Below are experts of layer 8 (counted from 0) of a mixture-of-experts language model. Rows are named gate (a neuron's input weights, with its number), up (a neuron's input weights, with its number) and show model dimensions 0-191. Each number is 128 + 24 x the weight over its row's rms, rounded and kept within 0 to 255. Numbers have three digits each.
Before each expert's rows: a language model's description of what the expert responds to; "comes after" lists some tokens at least twice as common just before its tokens as in all text. This comes from a sample of Wikipedia text that the model never trained on. Tokens count by the router's weight.

# expert 34
It responds to: Line breaks before entries
comes after: ")", "\n", " |", " |  |", ".", "\n\n"
gate5:117143130150112128152174119114149107174137073152121135091130112099078120098126136160138132118121129145173203111128111076087118142150123124164098130127100120120117149108111140112078126119150179116111119148126116151129169076070145111130169100160135130116140126146140133177120149148111141112107179080148157147137164129133160128144110121104091077114122156115089121133116114135131132109149137146105160150168138139129129138107155124054123125137144141178138118123129135128115120151127127128173170106155096159153119086132163141129143124107143098128122135130073121140125107127128111130
up5:145103127094145172128119106148139115107165079142131167141103108132153125130143099148112106138119174142124119128096099111142132139143149122106150149129089150138173154121100085122098093129139114109088139136153136155125114120084137157164150140148169098141163148144120086141117142151137105105102123079138163104138137132124117074121119099166079108130132107110096173083104146114107110116136123140118160128123127092107105092110088112113117096174108108120161089128107131104095122068129103119139156112119156146117157115133145165155104182173118115144122158109122148107149096141160120090
gate6:132091120161140118095103140114111147150152116165147086116179121123126165127107140127142124161125139107142086120104118137075146155103126129139126144159118140108147094135142090119137155116117126146119125117147150123102114154102096124134128143135118122142122101130083158136119122123092142128147120137136149089141090140131116128144148152057072123130123100129162134140134055149086178124175119127120147143117136135164153101152131158155170102110115100163132117096181119136188123111142098113135157123097144172134097133119121086124156158133132130109075184134133129147134096098072150119
up6:059133153125146159139157088095169106119107163127110151087185146105105132121171119139139128137122120113107117147142158133192092121132151071109114124096100117133141142156110127150113138162092115146155117145129113152100135151107140143086153144134148117093143116133126137156167125124171128111107134159118126142138131137134121080138110118135164122151138149113130135086121147171163105157120075092114134132128123148148112135130150115134099151122161130121107149111071125161065116144119145165135114105094118126127177113140109136160102115156123074105152091123145091135141186109113122147
gate7:148122125144133083139152118140127181163131099145123135124115129137108121157084124090110122132106115157071101160103122116111148154167065128150129127089108110123072124195076111148098111155114125123108130098121145149174144173069149149092152130144144133093128116137158116119065105115128148155132098139114154135088125146095112146121115164128084139125163130154128110140141156142152138141148094115134144086122129102132121139152140078134124114140138107143144113105091124099091106124112152126155142112090137131117128117127107123136156186172131095112129142133151155108130165112150135096
up7:133126110088171136124123119118148081114112123157103090147103155093176142146075146131120120159124132168107123133162168135153130134097132158121122122139092121104135164129166161125116144138139065120150106116107074128093094090101078132116089136095118113148178127115080132107117144096117142111148148160134107129140115138135144123138108143080105095152131110126137111120140111130125092134115091129134125123120106109100145129174186145120129083068099130106120131143144114079146156096149137138148143135144162100126147177153137171125132095097145145106104151158111132110133139110082128122
gate8:139114122089130151138088125144123150111132131140148122099107108169161123120154139106109119154144109160135159119098131097141138108124146096129148115141134106073138124089033129134129104161135117116170093112135113120126145146069118142178111104155080150122127120153150104164153142162159143131165111123125115136118119125170175115144111132146157092127132114124131149119103123123122132092129107158165169144152116130126118105155159138136144123125131152134120122120086131134154151171119147162160189146116038144135112163153133098119113142103110119123176135121135137164103145122136178117
up8:114133151120109127142140159126126115057127085123120102155146162136121154128085124107130099110094152112136158127125162170137125120181157130129105138098110153131180140138151113142132136124111152126142153049148177141157144155094101115116140151124154101125107142097122139157078111108069140114111159086103167120122140095124098096132129145160079130152139138138122100108111140143123124095128101167098110174123112104121101134129117125150116164108096108118140164108161129114115088124119107112129109123117152138147156117115123161142135169142135121157112130124138074079119096179124082132
gate9:142144131147102152147168133128123134100131110150144120102128126143061151149104144094122145101131104153082120124087149139144137173165087160182122117145100101121185090158156109118108148158146126111158097118104141136099108133148151143142107155132102116082106135093121109152140147142118133156134120137118086118110139144129129106131134149118130139127133158128108108131123109106132144086121084114123131115169085092148164121126169116160115111088145093121118141131101129111157140165134161128124111103151151113139089116151128107143101141107178146128150122066096142073111157160130072070
up9:113121151146116115132072120117137148123118180143115148153121136089132131122186093123143115140128109140178155141134091139096143073094154095111126143122137148131091136113127131140144100104092106108127141107141107104094118121102120092130151093122154111153141104184093153110146083119134104136091136103121182160169110156165128139091128142156125104126106124133148150117117103157116084113175131105155098143109161183096127109120118162141114161192114115138130156123172121135129162149162089158107133162121152128159143142129134140149129139162123137166106117143112101159154101104111114149

# expert 13
It responds to: Name and date endings
comes after: "1", "2", "°", "–", " (age ", "′"
gate1:158127109132140099131109174150126109179160119100163142164138115144145113162120083147108157141132114127132128121133107103165133105149110116139146145163136136141139132129144109127131102062131091115098153131087154132128106105108129133150172144124117096109106112128147129161150158136139132111158145144098099127126141120171108133133093199114154112131146165072083139146116083148108127166204145114148108162158180129145154075123153152149133164122153109133116148112122137101130163140119114146118152127098123104127071164138132148134115119097122098144124156148156103147107119136152120081
up1:135133107142131164147143099114137157108130149114145157131107120131153139150088116121125111105127139115111067126133141115128136102124082111195130136153075107139106139095089115132142127105136122132138111098136125139086138128059129089131167148128156125118110118128153117135148124130140126163139166128117091125121114124154112152156079126147159097152105186105102164106134097155093076127172143156153119117182101091105091113079177123173097136153142150151137129097130141132108101138127139166173104127107129099147159115166130078110113108143120090129101112132131107170130136126134132130
gate2:090117154101141147152124094097139125136143157160132117152113120175162132188160130176129157117132123133136138107123115094118141134102108124139100129099125119133133122110118124129100099135179133142109098120132145097152115153102099137127089160148062194118106141138132083135142145145121140128137122159149159113142138158149084148140151098103144099143130133120137131088130153155141158146194186136119118135128168148140136084134182129088114124077122126107123157111127119120142147108094143129120140115104115107066108130101093091115145115122091148110151174145113101106154102159103142104
up2:122131083121123110160176118127133156124080176099121121134132138124145137144134113107097124108121143139098097135128110130122112107138112092150142105089127100152118147118119162119096167137121088115150105136086088124113148110129102101163172121144120142106127154098130118131181141164096165132148121121154143104132086091159160101134116138092145168126095120146126114172138165074120157095137095103118126128143109111139134120163133109166132105117143133143105182107122099134103097159163145140154082146134122149162122172177151174111115112117135103152148114124100107101102120089179170119
gate3:092114181126128152111157153154124145156134125138145106081121142138128162146126111103139107167122133063115162146156115101145145145095126171140155128136159106133102112163118137113120171145129125088136113155140108144130139095161141160139125095169130131114138132146160147122176112111122139144119122190138077141139123161097132135125103159133176081155125123101124094134122138190091144155145103123138122148125143159116139094135110152107177106116136106150113134168159154142131179107097148149113130101081090173099163133168163139105099122128128107134119112135169118086142132117127110121
up3:152095135152136173161103085132078159113131106150107115090103078108153164119134130129153125113108144131163129156122121134084142131142129143138151121134163128151117125158085177126125184144103116067136102159116119112119148109125135112132149110131078142131128106117139126096145087090086144170110072141165084152181121150124132150146127136133126116096140117101146114098107060172135131140167119135131135140129120102104129096086117126126154109107126109113105123105148155143139111118132147124129112100151121154067138133152132151099099118081101115134113143178155127119104131121091158122
gate4:138142150090112074110168129189109129166091144163131098110150107135129114123166105145161113145155147179125113116142106111142116112119153118085107131127128133153134153112140155164092095110153128120118187129112077115128139127137127162116161144146152114103135143108154119121140168159108137152168143097113115161119144146127138104163118143138118116136091107121144133103114131122137082165124163134117126084124147129112143158161120163150173095155140149141102162127123122124120147158131140125120154119111119148177081141118115137127151070104151118139100083126144106116161183078125133192
up4:109118127125112137138128117139128181138134109118108145097127107163133102153080139100120106141086107179176148105101099087129108100139121124118143146138136110129088187127163096158130115128095167104113198137122134116122149089109104125120159146143147117121128146120134143120106164136123142132132148130128159126155118105164151133148108123209118166159137115120158165088143134130146150177141131109123104097116099131108100118193135132137167140154134116123061138167120164156145097190143063131114125125123149152134104131122118124135133120128136111082133099131143134129100123144149120138
gate5:136134155103132130119121171138093124152089074087149136133105110136119106159140098141112121099124122120115146129120169082111118096132104121149097097091162117164133119148116087111111132165172118096100098133120110123098116166111094087143101142088111113129104148123140128113088140155102160111138148123100148125108159173131113156124130101128127098120085094115108077121113144123164146111150124119090170133110136126095163094128124152101169090114131121112114123127141132136209118189127151180110126115138129111112119153107115111108103123079130141125131117161123149079141108088133146107
up5:141138126111177144127115147081141155142124140153129112116101140126135153140139109134160058145125129090143080126102111142131164098103136104146113173147152165133088094123132114132130106127130104126153097111146148138141117165093144103122116164156104112150179074118185121124155116156125109164118133173128109109124091139146146103112151106128084117106112125120135148144135070108157162133173151127128116128145088157128120123116129167150121162117114116183165090149141111124142155103108125116172115156135121127113161121124150084109168135127116125139140135093135141146184081109109113171

# expert 62
It responds to: Sentence and line ends
comes after: ".", "1", "2", "–", "==", "s."
gate3:159125169165117142158120115121114129123128119127146147147132125133121112126157108164157144095100129163097105132113137092144108144172143108103129125133142084192104191114146117116168144148171100109119116141139082162125151111107125166103143112147083127120113129091147133134121139096159167123109145128114143105124169136137122120191111130102136124107117128132115124160153105185155142127161095124136124117129136113163144123149148107088123123102127131073097131110115105112147127103124161095202134152137107108141122099133140127147122108076112166120140073136161135093095141099070150120
up3:141131173140140106153104131111119137156093155119138089135165107149163101110116154097126132125114142125115153120122146126132123134146121132142135147142084108140139123127121096165123116140089132153067151113125121123126101173104112111129105141143125107110189135151098168131114168137111141152119102140138100142132074126112081131061125154135142155171130159122144139135115092157124161134140125197074135131146135144145107112154174091119113116130119167127110141097118135139139128188128102151118064147119121165099141119128121140110149160155122147100098095139102168089147065131099117126
gate4:170121125148165123164123121105077123144132135114185150123087140097137128114129153146109076135120080102101122131150114119147136108141124134104157095118138156137135118156162153127142180139094084122130146153135152098125082118159149099152121075135159133132125107170108157136083120127144115132149158130142121083072123090102128144114096169062151120142133116114105143180118103135145131091199107129121122161119123167138149146148164149139113100129134179148132123148149128086152140111116130126112146131113157131111102101145131122125158075156122118115126162137148141112106158109115114117
up4:120139122150116138058110159129115127116106136109111098106150165140136165147138082117144130134161170163141133130136143106130176148096129139117143161145138135101123105161145129147077103123121167135092152114137108133119134172131149092137137147148071132099159167128189110127114144116095131107127116134119104139154134152129114109140126099144108096144112143115195087134079117130137138155093123168125115096080139142150104121133113160091127119120143097157120069133126130090117092154132126114128077096122156098181142112105142132103143149099159136183122122102135142131119130165134125167
gate5:154101068106117144157137143129128152145136084127107157073146169146154102129121125071157114115147143135111136140131137116100121104153128130126138156108151138133122174157123081118148104119162121109128121197109089143127106190131128122091175129167136113110161117132116121143126166171146130129154127160148105147118153104165103132139097112096123148132149164142115163150103103125116125130104150127161116129115118143092129103144164133146129083127143140122160142131118105104100109080152175127167094133112153099165136088133122109067087126141166127176144128154120151096128140152117134126
up5:101133172126168081113140128123101126152133118121117084177096097137117106120156075077165129118154138098124097104119163090164100120108131137141178098125090133100121093100145134135093133126169146100169142151098130144102108141113086121145144100110102128161128120113127138151112122150121116103142182153134133131121147130077125091077155142148118112150135124141068140116151163145146115132123129167087142091128127165142098133162126102118124102134178131125097138130116087154161110128129189151155128159154153118163109092153127144135131103112097091140129116107147121125113117114147144141
gate6:134130149133130146126100150121124101097135143119115129159138144126144101152125117109082100068173116109128149104110112130130182179140097152106121143123161164089167127105112102107098144163117132135145125076139142135121127146129169105081107147134138135111128100140159107130134112129145128155092128186117128103143174155066090132096133133121120142140155073155132091145119133094156178136160112120139113104133107112121134119144103115125112090141090104118118156158108177130142105130135114105122137138161115103124077082110100126133120124113135094159142072082106149139130120183124104136
up6:086141166183107084135113123151150098153126109072118128172113150112138131135123146103113116139104073093109111144159064090142111096165121121153098103114159106113093159113098146096117122106107094133124129125097120136153085128128174186119142130135093121131128165155131111152156100138156164113114091122113141136108098120146122146133126127110093103136126129145154131149133094133134117150158120118171115102145115152140114091137133136147117098127159104116117121108139148149117184138102107143110109116091122170089116130126117159123158143151137057112142147116146124137117188162160134155
gate7:150121107125110093100149121127134152122102181135110131128110137139156092148103126103133128115096123134125095121105137097178131158061100129140086143093118102146099135174138131070141131116134120159169105169087122139161130168147122125094104106132107136158094152089127133140140104139080190126155162200156133090139143108113106134147110117126129143141111086142112138171159172125137144143127157109141153134128114139171130103137143086101137123105137113098107176137134123122136116149132171142112138106095121194118114138129158140118122164136137136103100132171130111142132137105163142125
up7:145140173176122139114133125149179140128116162098124144116162124157152107191130122170118106119143140119109158138152095121076149126099151121109133106125173111153140121075170110136115147137120130094105086093113123143112099120122053109147108083138125137139134100157119172123084117110162076127133128130113140146131122094123136123152132130110115104129117100094091130099083119146113112110136142151153151171085161110123107126096144133121118179135087138135118124125100129166168139140121131099125113139144147110136142106099101111118126123145131126132169120087106199148119104143099148166

# expert 63
It responds to: List field labels
comes after: "\n", "| ", "2", "-", "1", "\n\n"
gate4:136089150135156112144072140135090108128108135161056127119124129143110150153084171165130132099133131089135094157130123119142099126152159132127091136083161134153100102145163134100153159125133121122146128125140169127114120130124174113140085119115114144085143104167136129150135106108132115102169171167082135102105093097133141133128093129123135084111119171113089149124130147154134136102134170094122131141129125120091073159134127140154155133143144126111164144143167113123093137144109134127140114143146159081126092156132174118098116124083134105125106137118172151141110138074117091109
up4:143151113142086166134146150104122106139186099125114075120089142116073134096130099118121081122114135127107126101102122151120152129134130064130154082117129114109134147129138108138126114121172138168147132121083113138095108139133146157143110131095167105118151111098132150129104203124122135170104129155154127114165121114144159133139161105115159094147107116137131158201102153114132109140112130146138148126142104118155172088086108153114114125105108132191090167119144171152121154157147099169110117151096110125159114145133132108094134119127130137129153115116108101149113144152122149128
gate5:147140092180128098105151132126122156149131112096116149094105110126120116124190152129098136141104129137117113141131118115100151144131125157142170141153104079116151148137100114121123116101152133133102130142102154172127117157142138148171130172109115122089108117145118158124150071095110144120134137151136120084126129095119147088128140107127129155119100159093169145168181091138127108173143139101107089094117115131148127127145143146110100079102147134124146138101202123119100113138152167117116101129103111127104097126103095095099169155151126141129104118152156086097121114109090126073
up5:096164186118122127162077105171124134148092196089108090107149135047143121147058142131153112103078058078099133139111137131136137140143089137127148111143146138102121134107134138125145102137152137170097154139142179119117108122127124137071132120117122134106081106134119136083110137114112144156169122126141113114146138108114117129129113113142137127095097141132132115097129120112116118135143154143158131100107132111121158152124087126152112142114124136150142151109126131128149124164149125151109123117107102139151099143126147142150084129126088188111106131103128136126176139093165118129
gate6:123087141104128145159135152127143131120162147166155103140110142101110125138117151110041130111156110116153150163087112125149162113115147098131054112119097118179160122102140089162117139127117131088148160105136123117132127145102106100131125092129145130098130105100103147109118103146104129111180125138158123118124154121079135140094100154134114111110169117132081132116152105141096144084094104132143133157156157144058168145119116144154124116114131132135142127181106119098126111140136119150128135146147118110172113150130114169138124140130125094142113093104143152127144145089123071166
up6:128082145121142168159130112088123171115173136128102082128118158133112136135144161163107120120109113156127124144103189118116143113105103088154160113116114097152127130145090141126146127126138109149118141109081092093124169121091113137121097138131146136137137184108157125099105101141111105115164159157137110080096115090106126140138163102155093143075093090127120131124157130153149169149101113167084118142113141113152112128113130131144175132144110115149158126117144169072115109143162143117121141169121068072125145125105151101146092155121125147131125126129147136139140103116156129143
gate7:107146116140174100162130121134106151143152136166168143129118138168120168115141114122138109149120102125184109133157161112110176119135187147161168132176116100135086094138162184144130146083115123152160138158133102139130107114156127169135117126098100154146110113127147121152166139111119102127130135132117076142141169168137130102152116133170118123147102116108090133112155112133135120088144112109156115083107133139095147111161138166122143168094126109098129111104153140130138162154128130116158117099108114140119108152140153070125137116152119175120110112184163109111173141141111114102
up7:132114130127133124148151128105143106115095128173105108113138142125103090107067096103131133135161133142127119135125122133113127113165170171143114137144153081168112129126180120148159119144143078131094107135150122092118128137147087122137100126146088142110144081109152200124120142103121114149163119147116115136137160147109131101142121125126136118120093154103143117093155127094154119106087128094136089107150120157110145143106104135086124126141111155097150091097127144102172095139153130100126137159145162120135115125107121164092130108164077188103091126124108148107116122148098068170
gate8:102118086188173189135126150126149148118162117141132130072160092133089119116111117119130139134114114103141123105116136134159147085127125120137132140130095134115127124153110112176153113188117131117096116144087147137132143118162131154112139128145136104144144099184166105157115112081184125124140144089129159145149142114129173138151123116141077113114105146100152123123160120130142165125148093119143134147113127114128147101166119176108125121130146071156130106083078105168123121109117164128150176136100136128126114131152113128103133139138123110117158108137129083143098091137147097179
up8:123099120122116137118135112158126121173103110112120094114137100133112116155102131108141147114138123122111120135099101123148135142109133118181106128078092100151110167103132118133128134151141087078145118142128114166123122135075090084105126120160159146134093166088172124156121160113132119113128150139136137129110139116132089108131137120094104118136052124142143168174176158128127118151127101148165142125118128161120124104125143142134103133182134136157127092104095075160073117151140108109106156130119167100127112105135167166143117108176104143140143145098081104088129141131080127107

# expert 14
It responds to: Table and heading syntax
comes after: "\n\n", "\n", "0", "|", "====", "==="
gate2:125170113142181126111119110164129140140153108120138151133146145129132146123143138131126125127075132113145108131178084138137133108094098162140107156106108121131092152145154150107150121133116123140105164151144088126151156113112107165127132166137143134126112124122159063171120142152163148105164142116173133083089120096140145119098124096112131150133129116086119112129171106137097094120139124071109159079168172138097142118152129104078154182115108101115150111105157131116158137137146168141113126106112145130129138175131158127111138121094163145158117162125150160140140141095095076114
up2:121147117138122081118150152125121141140129175140108105086092147119096177111106132152100090130068091122129108190126104121087125109134119130130116144147120145107113105100116117160133156140133121099135134165125105111142133115087134124110134117139113128095070144116148155096181181107103114180145101156147149162141150093113121098148099132141141120134151100127171139096101125152105152114125093132121152166127154124130134099137156145137132101149141122118147076135148121124173095116112081112113153140116146157141167132107149175189103110114118100151113126142128114144146095144149182145
gate3:158133151122107139150176119114124128203149185099135112103134103079126118126127103125090100111147150092118127122097132048120177139113117115138106159105140090113131126107149122142139132104151138148111127147129126145105105156102144145102187137117124138153158154161102151115131154076122147126097117139092091156171122098153123054148118125129138109121102126077138168133128149124172135126169149138118190108162109116082141079109173145111115118077115131138106119135107130136134138154139130148126153132117122136146150103147123148111134127112150142146139118144134123124117123126074122129
up3:111123156143116120127134118133123087153171140106154103135137110131111111110095127092107135144110101095117133132126114089153156104144139122125140106154109133141166105156114120126111138146124153148124119112126141120122083135090134149078135088184126099120114119121173180140081099130128079137096125108124159123106139149108119144135112117115088107137134183126133148159101173183121140146127144140149104094112119179138153139134153182099150153134139135127157180114105101114089136126130144124134086164156114099156087148134114127168168095143114136186173148065153146155112143140116127138
gate4:107176176105156124127191084091126153143145124161177134116098157123099117150162112107125138145080153111182134143131147116122133124164074094156120124150088109108139116145136119136136162140130122115133139150167105122144109162124111127140128150160171169127160151151121156173115155129125115133172099122139128134112146112116132107147099147113148136117156147136120123121092101150128089137122122163132128064158116137145101138160159117114134117142118089099107127152122171148108186138093131154119125140117126122088159080129124085129183121170158111180146135132123120143129145111107103137
up4:124176188164161107108123113159126140162179115132095138128149111079129120186123108120163154125124119128117089118102151092154163121178147134118137143108134137141106117119164108118132159105119102160118149154152124115098133149125134109143130122145134157150087178122158157091138131127123118104156144125127133107134151092121107116141159121122139124159075152137143126177105116159113146159099140125149116147114149122129106157124146157138196150152109107155098078136110150079158150127140156129113129129098121156096138099087158096140123188170162121093115143113135123123119112167118105103
gate5:113105147126156124150142112142128123117126155121101113188140155121114122122139154090148067120089151082081125136138130114136117159173164098148114114149143100168084124176112142144132163161103137081068134119112104131133142176085120102163097163170124164121111132140119161131089129120109134114150081128145109124142140107088110088119140134154158078112150150100183122125124101133104094132138134102136114106093141162156117106154148145076156113125109137123087121120125133137128145136126151134116141115129131114144107148135145142101096145100114137100180107092155126108120121147082107139
up5:162143161132061098132100094095150132134105113138110137114117102118148122134136096152138128170143165181153128105113152110108126112104131108084125153129166147161146136129089096111099120114087134124140121159114116141152115084126115158171137097117168080124137158112152178123145141085132150117131118120163190110116097117115118162127151144112090173188114179123115114126136166163141158110096132144127163129157124134175141152123095135161125125137110104154161126162143115102133122128134095131168114113158126135144105106124131128105153138105110126149112167130077130120136126128087140171
gate6:154087128150138173167159094139132138150147098108135124105127153134127122127108140126145146113144140100129121159109127149145170113128101116187163119147104132150138181152098122148162203098087126122126118151123124095105133139126113164126106114164137129115114136149121112119114069144111129135203117143107124118130148111134148145109087120142096144126129145141146140127117137195122112152144103138126147137146180126146103138083146136068157105085110100124180096137111125132146156112128130124146119143102129111141141126122120105149121182128172142110119159190145163114143150158086145156
up6:114125117112170147164149122116093142113159131195108110111142117082182091101132115135135097092156145132094102131138107136138087094151145113114134117109132140126148141108125116167161100119122195125129160131172160128135136115070117101121173131121116114171106066126124144135150135168127141105126137130143149158120128140109143142183111097128153152112135146140129148128105149149114159087130167147128094112159120086130161150151126125207110109113079134133135129157118153096095154125123131158137129132106125112153124153163116159160155106137125117128176126115110124144111135135149105082

# expert 42
It responds to: Sentence and year openers
comes after: ".", "\n\n", "–", " in ", ", ", " In "
gate3:170132129132150113106150129133123119168120081101127121099132175160141089110140174129156100134110114113126117150111126126107126132144149130173148088107113190123153203109187163102111134116099134136151141136119146115149153099112161123092099136160088114122123112158173134131117162135159147091140130161186073128120124116151100139138169142138138108114133157127103115155132102164137103163150166114134116116133098152140145160129151121113155133125124109124146117148103164091118117112123155145135145179127105155127167127140147101114129081135117194118140134112110119157145145123138105080
up3:092121124120135089125089116114094149162093139097160171086113115142095141160106113141133095125149137100123132160141105145078106125095092129133077130085128086074196101155105118111139149151123114155141154164141138119133137117136178143143119112175176115110084118124073133163113173100117143135081137126130125125126090138157102121137164138104097124125120115127110124149139123156112127153138097128150127111119139145133112123136145112149143096094099154120156133164126151159158150124152118151169120176097128137129114158150153138106106086127130106125108091091164118133113122126114078124
gate4:123155152134140169122150135114082142156164130154108127095124078135119162127135125159100113147132104143124150085141142104081087143129152145126153103099119123177141100129160098085190141092103164136121147121099100115148121136070138139122116113128155117127103140120116106107112146119167118094125154152136130128097112070134152156122137146132143151155120153146109133132149150178121159124152142138137095115163094132156158122140154171081128088110156110100158111131184144131123152145130151097127161144119144073124092105124124093137139096138135110074122113109078099144139117096126133115
up4:171154143113106151141149138110110195126128144134153134141163115118092142135173100128132108133097155140131119168181143116127155133100141190138114133129138120120103100129116145120156105121156159113123107142151116133121148133163097116126142157159118108157144154146110153119077157104111124133115127097117081127117130165107149119135110086161119147125133160138136148122136106184119133099157105090112169098129131121119113154152122092111136162118102086150139141096121106098126136195132194159128061152142141141123109157162083156171117097139109136138146109131098118120097127142095116153
gate5:096113041125135107103119138143100144106074093128120122118127123095130117161165136155136139164145138141149136136155084089142125117146126172108160158146103125109157099127137121102129089082149069115153141171128112100126153145117149080129097125125118122095086131122205160127120143118109105146128133128152132117141132142095115130153152145142132099076133160129143104090134116119110165124072171135163165133126106132137153122147173116125133172108139108135114132114080150120104143092121156129144154137133138120135183135095123115108126138154125138083115154143132143149096150113098137125
up5:098099101119122119157122154120113104119094142103120122112105160100136131124154102081112142179136145167166162146155133070123159124105115139134133098119128126168143105114117125123100093106179099086121135121177111109107135142138079132116099106156144112126124109125123124109128113088093155156110138142203127129157137136080149111132117159087114153124120174111113120147166120170101130135123138154096123130149115145121127110151121146120147153097131148153126106096110116121137160124080164111161157142093125119120131063116140136149180121154134133153128119159140122156132125190127187114
gate6:134172122158181146150134152125113116167121122138122138155110156141134189142164125120141161129117124125152126117111094106114100130148106110145090160113073151138151141126162112091141129147141146151124117135092117134135121127120170091076113141145138100136128087128113089124134143117199150144165142177125131102118129146155109128136149141107175096150130156139155104159097119161151163134133113157092145107100128127157122153136183140104158125141089114085166149078137154098145157111153139138158171141143109119137149132140094125152127135131079184150103122130086151124132130152099127146
up6:112145146153132170129130143170138162126119114097147140142173118136124130136134084154138111157163153175128113109173166120115141157090069094118133105124149112114164132157131119157163133092109141128146113107134175168124108099123137105145130099138122137155181128143145125116150156114130145167110122154163119112142141146180079147086103096134125117086155115150178122135155166120164116156162124133121152129118141138119140115153135100157124119147110154131134148141132108115099104143169098126118109119162143158099094143142138095123157128146192155097115153115147116093101112089131131063
gate7:137178114147135126136095112128153148139111098127134133115090182146135138128133147123121162163131136101131115109088166119130162162123162117123091122109097111146140154132136153116133098088132094129140138132108072112156113107151154080146134119115131155106109181109131099141125151120123113109136141088098151136110105141125145129168123180133146116131099128125128175164158142149136126127132126146155059131142161153168130168123127095070111110172134094121144123096107156123131145124135108144191139154174166124139134147080100123135135113147111094147066121127156134152169128097169125127
up7:172175123115149113097157144141130119132131133106130158110102106140144101144190160102136133143113151159160135149135096108107159163109109134146127135118103127088129134126151137103137181135130136169137150159137114142169149104090112104128117168133148131178116128135165130127141127138151149107116168123152092085127116075131098064170142100131164120102101133129134122116139128138169115160101157148107136136090126141160100168119153101115138167120115137138097155124110105161088167111096137103153122158130113141125191123169124099101140121105102112124126129129061134163103144108116104106